{"hidden_act": "swiglu", "routed_scale": 1.0, "batch_tokens": 65536}
Below are experts of layer 6 (counted from 0) of a mixture-of-experts language model. Rows are named router (the router's row for the expert), down (a neuron's output weights, with its number) and show model dimensions 112-223. Each number is 128 + 24 x the weight over its row's rms, rounded and kept within 0 to 255. Numbers have three digits each.
After each expert's rows: "comes before" lists some tokens at least twice as common just after its tokens as in all text. This comes from a sample of Wikipedia text that the model never trained on. Tokens count by the router's weight.

# expert 3
router:067150192144111113181101161134118151175080136134130119149137094134081132162116175119130135127108136121129151115130142133096102094092116127162148120131143120108144109111124140139116129153146154140119086158145113129162125131142141161136138110146154184132132132081123112091096121136146154109106142139121132203079143104127109136130084107141
down0:120127121126130136103127133118115127150135154131101135149154142158161085117099087135122122109087138127150123143109108151131127127141139082141173154187169141112130111133130162121130104121102140095146135203176098135114142123114133124087173172153130117131133154119176082118122104139105077102118116160111156149096130128143129099135127110103
down1:112117119125138146108116119111138140111132166102137152133149159176137107109078129097144135137130084108175182143143180116151135148108096167126132159176096140119099134110134122102123139109107114108180099091137129123115134099104103108079110129148171147130139124163123163119091148117127123153134145140163112119156139109150139151097112140112
down2:097131108127131149116128147108104173115139140119104082154149118134136113125147107144093124123108111120092145108108094108134147124118137120125121119110122181095153148162099137133119126109167154132134132126108152089123172120085097113136093083091165151142092152168144149105134148128064138088136110088110183084145153180129107114110123114129
down3:116152109114141119108098082109176139140156132146161120119098129109137145151121125078127131118141129168125133176143108134130134121109105140113128120145059139158147111142137139159102111174089149140128092138123139098138170151097095102108106135164089143155131111119153098105160067121154134127174108143165091157088150099151121130092147124129
down4:157129104122114137087163154181118111127104106162111143157169121145132145158112143095101142136133124144143115140126155153131120157130128082172147140134064140133139146158154121150122101188138149141114144125149129153115121180126149153127141161139121133112134147140132158111152133124131117116118122128141129101131168114168109104116104119139
down5:151105090158142125116132125126194124092177127145128123136132102135143121077133147096125114155150121137125129080125119123093125076151137094132112200125120110108162133128110124141104093135122148140144113128169137111099134126131147124167121113163129113088140109080162150119165116130118161136197122105169164151074156087132131092099105126157
down6:133118136140165121103153115110150142135097097156161132116108141168145138090121126092086146139157111165155107098080140137116120149089102122105137152126128117141175121090122151166116185146136149120103113148133143136138118078064130134117118156132096145139100079117175135121151090126131092077135138170166119158123156123105102116125101150104
down7:132099117121129149139137144107113139171132125144136164213116155107127113117152150107078124133130124113130145125158096125063104079157129147123145102145192123115153123143109101126110109170108138137152114140098119082146138081100125167108098122094135142122135151120133136140141090146130087135142146127119113084141149150134134114121157077131
comes before: "\n", " ", " 1", " \"", " The", " 3"

# expert 18
router:090111153102140129159102152154134137145100122144127095121144124086117130161120169132165130125119144135154139100112172156067143104128126145140117134118130127103120172145163126198122143090104182117160095164141166145146146126158127153122121114130119196135114139077140132143135131113147136129122119153109113205073150129106116159127096100138
down0:115099169130173153114104140181118159155111136065116134123124072103130140121147121151127122161087157105134162151101135134140147079147150125124103150051096095143120130131143145177117084127173043139161131100154157151120134114145092111130128103146116121112151164088156082138143106089129124116160155157127139129133185151116125098148149143135
down1:092135138090122127142144145123107110136153161099103085138131116103115173108102087106139132172129073114159126111075156149122132129115145118139132118148171122105138134115148142112068108105155126117109111130137146163126095115181077156144123108131150111103124105141092163137068150111100072129120168123143111179113110100077109134117131097133
down2:084145110110110117093091134113145150114146114132137086110135148091136123152165131155143131132150115145124097132152206126102112111143110161116140163117107110131104131111117124098094097133111112140156135158160099119140122168096125123144138120118159107111080161133126137177094139129176128094132135083098123149113124096149135171168126143110
down3:124107151097155134109117103145155122147169155147111102141132109130126139135129140134066099151145153117141099136153086140130143128128114114123142127162149132107160149147113145079131117133115128141152117128144087114131126111133186143104120139106122107113118135174101131111126076091066181114107093073153167106125126139104112139114117131137
down4:119162180127142142120125099118143136128120096081117116154156142120143130129121126131169086118147157128138155127098164084122155152129121169226094112150157147148142124119137143144108178112131153170092135145119109176166097132153109124132103135098147110138088147149150110147133119128119148152120102157141121137145130113164114159133117148150
down5:146102125170097126069104093148105106128109111132147104143121129176117113121131111155134162126090155153108110110134090141113147134104094161156087106103147124090093155123102159129164128105118147128129125121150084103167114110115112109076113161182139126102085158095169096111136153132147115151131097095131133122124117141147114121115088166144
down6:113114176145119118101144131089067130134171169134095105124185181114132088129093092074122136150088164087137178122151153144106115140142126132137090151082127168167138113110130127124148097156109147137187158119120129150109139107082122159094091153116155104136126125132130113125121121087123151129113125117138138108164134138133155145182152169156
down7:117116168130136085091132172143151173136161139144136093108111137137129112138149121122143148138134139097098162113135083093146116112101105109110104132137142089108119143103126118134126122170097098145128152145125105154142115131125146117118153120180156162106144093128172108153173130123094155109136104108146156138100118105168130099125148149121
comes before: "\n", " ", " 0", " 1", "–", " 3"

# expert 6
router:080146138136118135117118141133061130143170141145130105080164109121118106133104101118128118119125118156104138089070148125105108129127138184147141111136125119131159164137122138149125143139135123127143100151110140140146128118113113102113087112107096142130092143145129180114144146099157165143076110146161071178133132122120110115149082113147
down0:136159120138107094082139102084143126164167124119127157142168133155132110118137113140107135140099151098151116142175104166160115146134117124091076156164120136100106129099144115127166116138114140136101098102125097138114133139148135113088165134106137085147123118097130101149146113156156131127132114152132093118121101123105112163138089116065
down1:120131104096130094139153097137118121128097151140129167099125154130071149156074101122172146091150136123130139118094089124085169115112137152129097143124138103149128105146124120146188100100134133140133132100090089138168117108123165142137138125147132132093132118147120112103158139103107139117152129120120174154118153133131147087143084154096
down2:108103123155142115134150086087120143156138157154102152103095121097091119097136152094118120161136136090103149094129111096156109116129107107140117192103175145151164174096148097133115109094155166130157153113120105103156136130105164109146130102162145129143110133093091160129126084129095113141114134110133149168136121146144143100151134136155
down3:119138124122137120156164089165164088171122104111093173124184132098119157116096108135170103135123133141123124091116171110117112167079083165166095150154155123102127187119102127124086114139159096175143125178106109104136113178125143120131139083144107127140154120147148119169136143139164141115172159101112150126097168132146109137155095117120
down4:107087139111103186132113138104146151118096124132135110131146141175158135112120145177149140135123123120076143152153102121122111111126122136142081192126150130134116144173114103150097154102104141138091117134123167115124080171102168104150121141138154148138160133145128104126151143119110146129140141077116147144108139131170129134106149109130
down5:212131168137090140107159121153169179152132152145136106110141108135127149129129119143103109107147121143149091130120128117142134102122133091111106171107136147119141087106135125089139150109137091175149100127124103139132127125164130155179107109118157155118115179103158085169149112181082143108157081138132128136075145144161109132184163174106
down6:120149168139143164116145105135139118118120141125143124083099147146142125200089174184133115115125121123103103134120128124110129127133143122145132141121129123115157110126126145099087113117142148125120162148109183122140080138157098107104118142079093150180111145113092117183100180136173166128117121136153113125129134145118114143118148118117
down7:134129150129108127114128122105151135169104102116145130163140138156164121138130113165159141131127128126136101122174125079083109128122163135099137094155164136155138107079154172123107140151126122179120143142161120101105138147098144126137143134111170134091105124095127135149133128141145154126127167098123128128120143094117137115139165100125
comes before: "\n", "|", "-", "==", "The", " The"

# expert 37
router:113112180121156099122137119138061109107117130147113099131127123116085132150149131120138145124142101148116151140151164132155130096148113080113157122079130137138122136155203136137118144091112172139132096148136128179111119140147086122113125140144138160117128142125142129160101119112118142147102112148163115117174123086134144121152099117111
down0:151119117097116091124109116139144167124131125087154164119151107136158142114096113133136115138122161109124100133127143173120100156128112151124118088139106115126122157082152162148179091129143159124101142129144089110114113137108116112116159104116113135110107172112081150118139156158114146136144154134147132163126109090109080117091129150130
down1:150115133100127131157117149147120148085152099137140097097090131123132135108155136110095070120117129128131120147108120174168133113161150124100105185131086141113138151134107106135129102107119114131144108087080085175135121122106136119124107112079138170195119121170116099113080170122107100107114135147144132134115105101101129165170114155076
down2:148105106125114084071141127181139108109159140135096111113168159128139126115127114163135132097142131158138104134134146173156150138152119114061115122170133115132123062114159150162147109091125158128135107145123098109082097074128084105131133145123115159163138177104128140161130101163108112147128130135097144116113111116102085089164124141136
down3:127146125104120119086125138126110133124123103094120124135165135165095159179126158118118150121119132135158127131068079125155142137083114156110157132141078163093112105151172138124095161162126127107149108144112093126139115119139122108142094160130105156126100135119131132140097127146108155122119104128142131149101115113112148163102120138138
down4:159125126141121116126136088148176129115100127139132105144157114159121110148156083154142143187120128085135146129113113146131164091162114142130161133104131100107107127146097144127152087155118082124135119116115106091131139156136092104106116148103154117069107135079157127171093103171166157123087185100111134132123158116105111150164162083126
down5:081146102145125125132132122138102170116157127138113088137140161140114101160132137132094106114158106143151119129136141095146099134149131126146112123113133141133170093127121126115147141111166152155111206110099136146112112140124145137159125115147126102108157148134090132075126122094134138132084145154154098085103109133091107163132148198122
down6:123117150119103120156120139135159143155166055092153118163090122118143100124110181127116085147114124093134110113156118084118108096140112085117134137131165118134090118133135136123086163126141173150141128162111137138114163106151149088134163137175133168109178109138167117149117149129148152148160141143144108109123144111087067155155130132157
down7:168164121158185147058121115123061118126101131108111114096174127160144110113084122170090141121148127145158116166133105087098124096116125142089154113102139126118125119124137109179111144105157163097142143123099134083144121126145088115141155125113086143100086181155078119149107148116129094146146175128137132160146139122116119153105123119110
comes before: " ", "\n", " 0", " 1", " 2", " 3"

# expert 31
router:128118120121140122119111126159116156125089144152171124157131132062173115139100142091133139127120152134177182111134140100062129118137139132123164113126163102087134112122131124139152097138150110122155101127140124114116179115130101142126124098110105130154141098128102147149142119138146135063097135173086142162118174131123127131148138109106
down0:130127114120121129132107122115111113114133166149153178103113107103168148099102153155112069129145163161130155137123101139129112106137120129107130113161157133132132165145147095096061149166124085143175102112162133158153126156121078124154144123130085135090165113119111122134185096131161142127072085136133157138153160125131107106116145103144
down1:130115058109124128144132140109136104114152093100138094116145095136100142132120113135147156141134161126096101132114104172148117110126125189140133131099121153128124101141164132122107127087093180136113114140109143106096100142129102113083127141141134087090144095092124124120131146139138117112134136093125104143102139105145063169111086108120
down2:140157117146097173073108136142142139103169145125139131174070118172104118151113108129134118156158163107123159146187172082098129118141127135145128099163160098143145105102122122129143095140148118113091121116139095122097142139115165120142111116136118121075171114132119111089112157109120077117129080136149096121116110103139132146159135088104
down3:124155125116109106133146128093165134124156132122185110124164152095149132124128105172129157119136090139108125137136134142136117138111134141100135118105072094085124141100053118117092123105147138135149075129092104132130104107122149159132138069102123103141125134127108160110158115156094122127116128123131122121087126155115147138163119107087
down4:130128087174116091114101120161132117140135133132145147149109138115132167160102116094112131106127145128078110111120152142129101118158127155154139115153084117112116101131134090128131118112128079147112175162045138115131116113094076128125146150124142134104118125128154171191159141092146150138124136097153096142171147128121139135141127122103
down5:128079139148153129170169139131133120126163153102106115099104147146131122152124141087156138063124110134102116110126131125199121134111110113123107111132163129124135118159132140116134114132116158100096140148097112141101073100117106123123166151107164113154108125164133104152103154158119137137120123142129109137102098127133148116106100163128
down6:132142154131099122147144093093089124115132130163110123157138158099134090133158132101148098141146117135114122137142157175098148155131110123146162118160138094125105116115093145092095143102124118157099115130146167090119111122130081099123168129196160109139110139162153148090127166171145141137157147131106126118153153134101128125162115123089
down7:084118103099134154120122097091139148109147118115155114131102102112157120133113160107165142158131127132101137150125105135115112116133159095118107131111170162113077172070188146107140109133063134121098136153184158158111099153120108145135128127146135141108116149148148122155121124119127125085124102088186167129135114123132139118117129131102
comes before: ":", "\n", "-", "°", "″", "="

# expert 33
router:091110149101153123158089136149129140138098131142131093125145121099124129157124152127163123132117143139162138110099180152061135112136128144151122126113142115115120161146154119185123128097117190116164105167141166147150148134165129160125128108124135192138121130087141136152150136113145134129119114161108114208076140125101114152108101088133
down0:139139165104136110177183130159106125140098138118147168191123144099096161130169137134084108155136153150133116084155162159157115105125159132143158097139105137163106127162137120134164162187151114130079122142112131115142152112117124108160133119086110128177162150115151141110121144116164140152092142115100125132095145125174104131076118108129
down1:126130129109127130163130132157111153119151146152146116127131155155115153124117165166118140134154171149182090060135138135141111113137156103121142110135070160138141134137118136127124124136152174132133088142092077145165157123124141146131110158135105142122109114095104078151148124113085072105136104115129099107090139137131119135095143144168
down2:100124135151122115094114128170130114117113143070113150139126120130128163130132175071050157175161101114106137186110107094143147160141107148151147132103165168139141130129116139108162146132033139096122108146129120092090166119150128164138128117124141159114160149101120148148128147114138123098128155158122126125171133162138128140100105164153
down3:125163093120121148109163144087152173165125104109121109120108128132113107160083132160122141105122158135128133137116121083100147088130158090134088122129109119139160141126136087114159097156097129138129142132105155109157129161139095118109106153128126115093150110172143116131152151143105089110110131106142089118111139135166097112164086115130
down4:157147104133125128142149104125083129120160062132137130117122128120171132084139148095127092133161133113131116115169138132118141122110188168117143098099142107102129123115142116090122129105140109163097130118115120136135142144120106117150151096125111134095133082119111122120124109118068130144128138163093130122118132083135130176123148159121
down5:134098134112145119117136178135155129154133098094124086165113091160126118173157143127112105116132139145134100137121143095129115132106186127138138157114122116151102147136127089152141110164081135110137088166134118170130108136182162161139147125123106155119133149104159116097099139139126084090138123177104148148174119100143112131104147101147
down6:128148087136141156111138088152124123129070168137114139097164127136131128130119127104137097151084154121121116124120081085119141128082116119164103114146136124144118140110172118117139137126129121103138117127105105130092119057121143076087183184135162085151126115119169124129150084095085124106084085153125123073130147089166109119099091114144
down7:123146145088153078142144110176144117135131102121082126126166138142082150127100148125143119131111151134142133116080097148139126098122100107123172154092155147128147133169099090131086132126130129138114106109118116160147136117147086112106115166116133091092106162151104093145128074125171129184120147143135123109153099126177119111126107178090
comes before: " |", "\n", "|", " ", " 0", " —"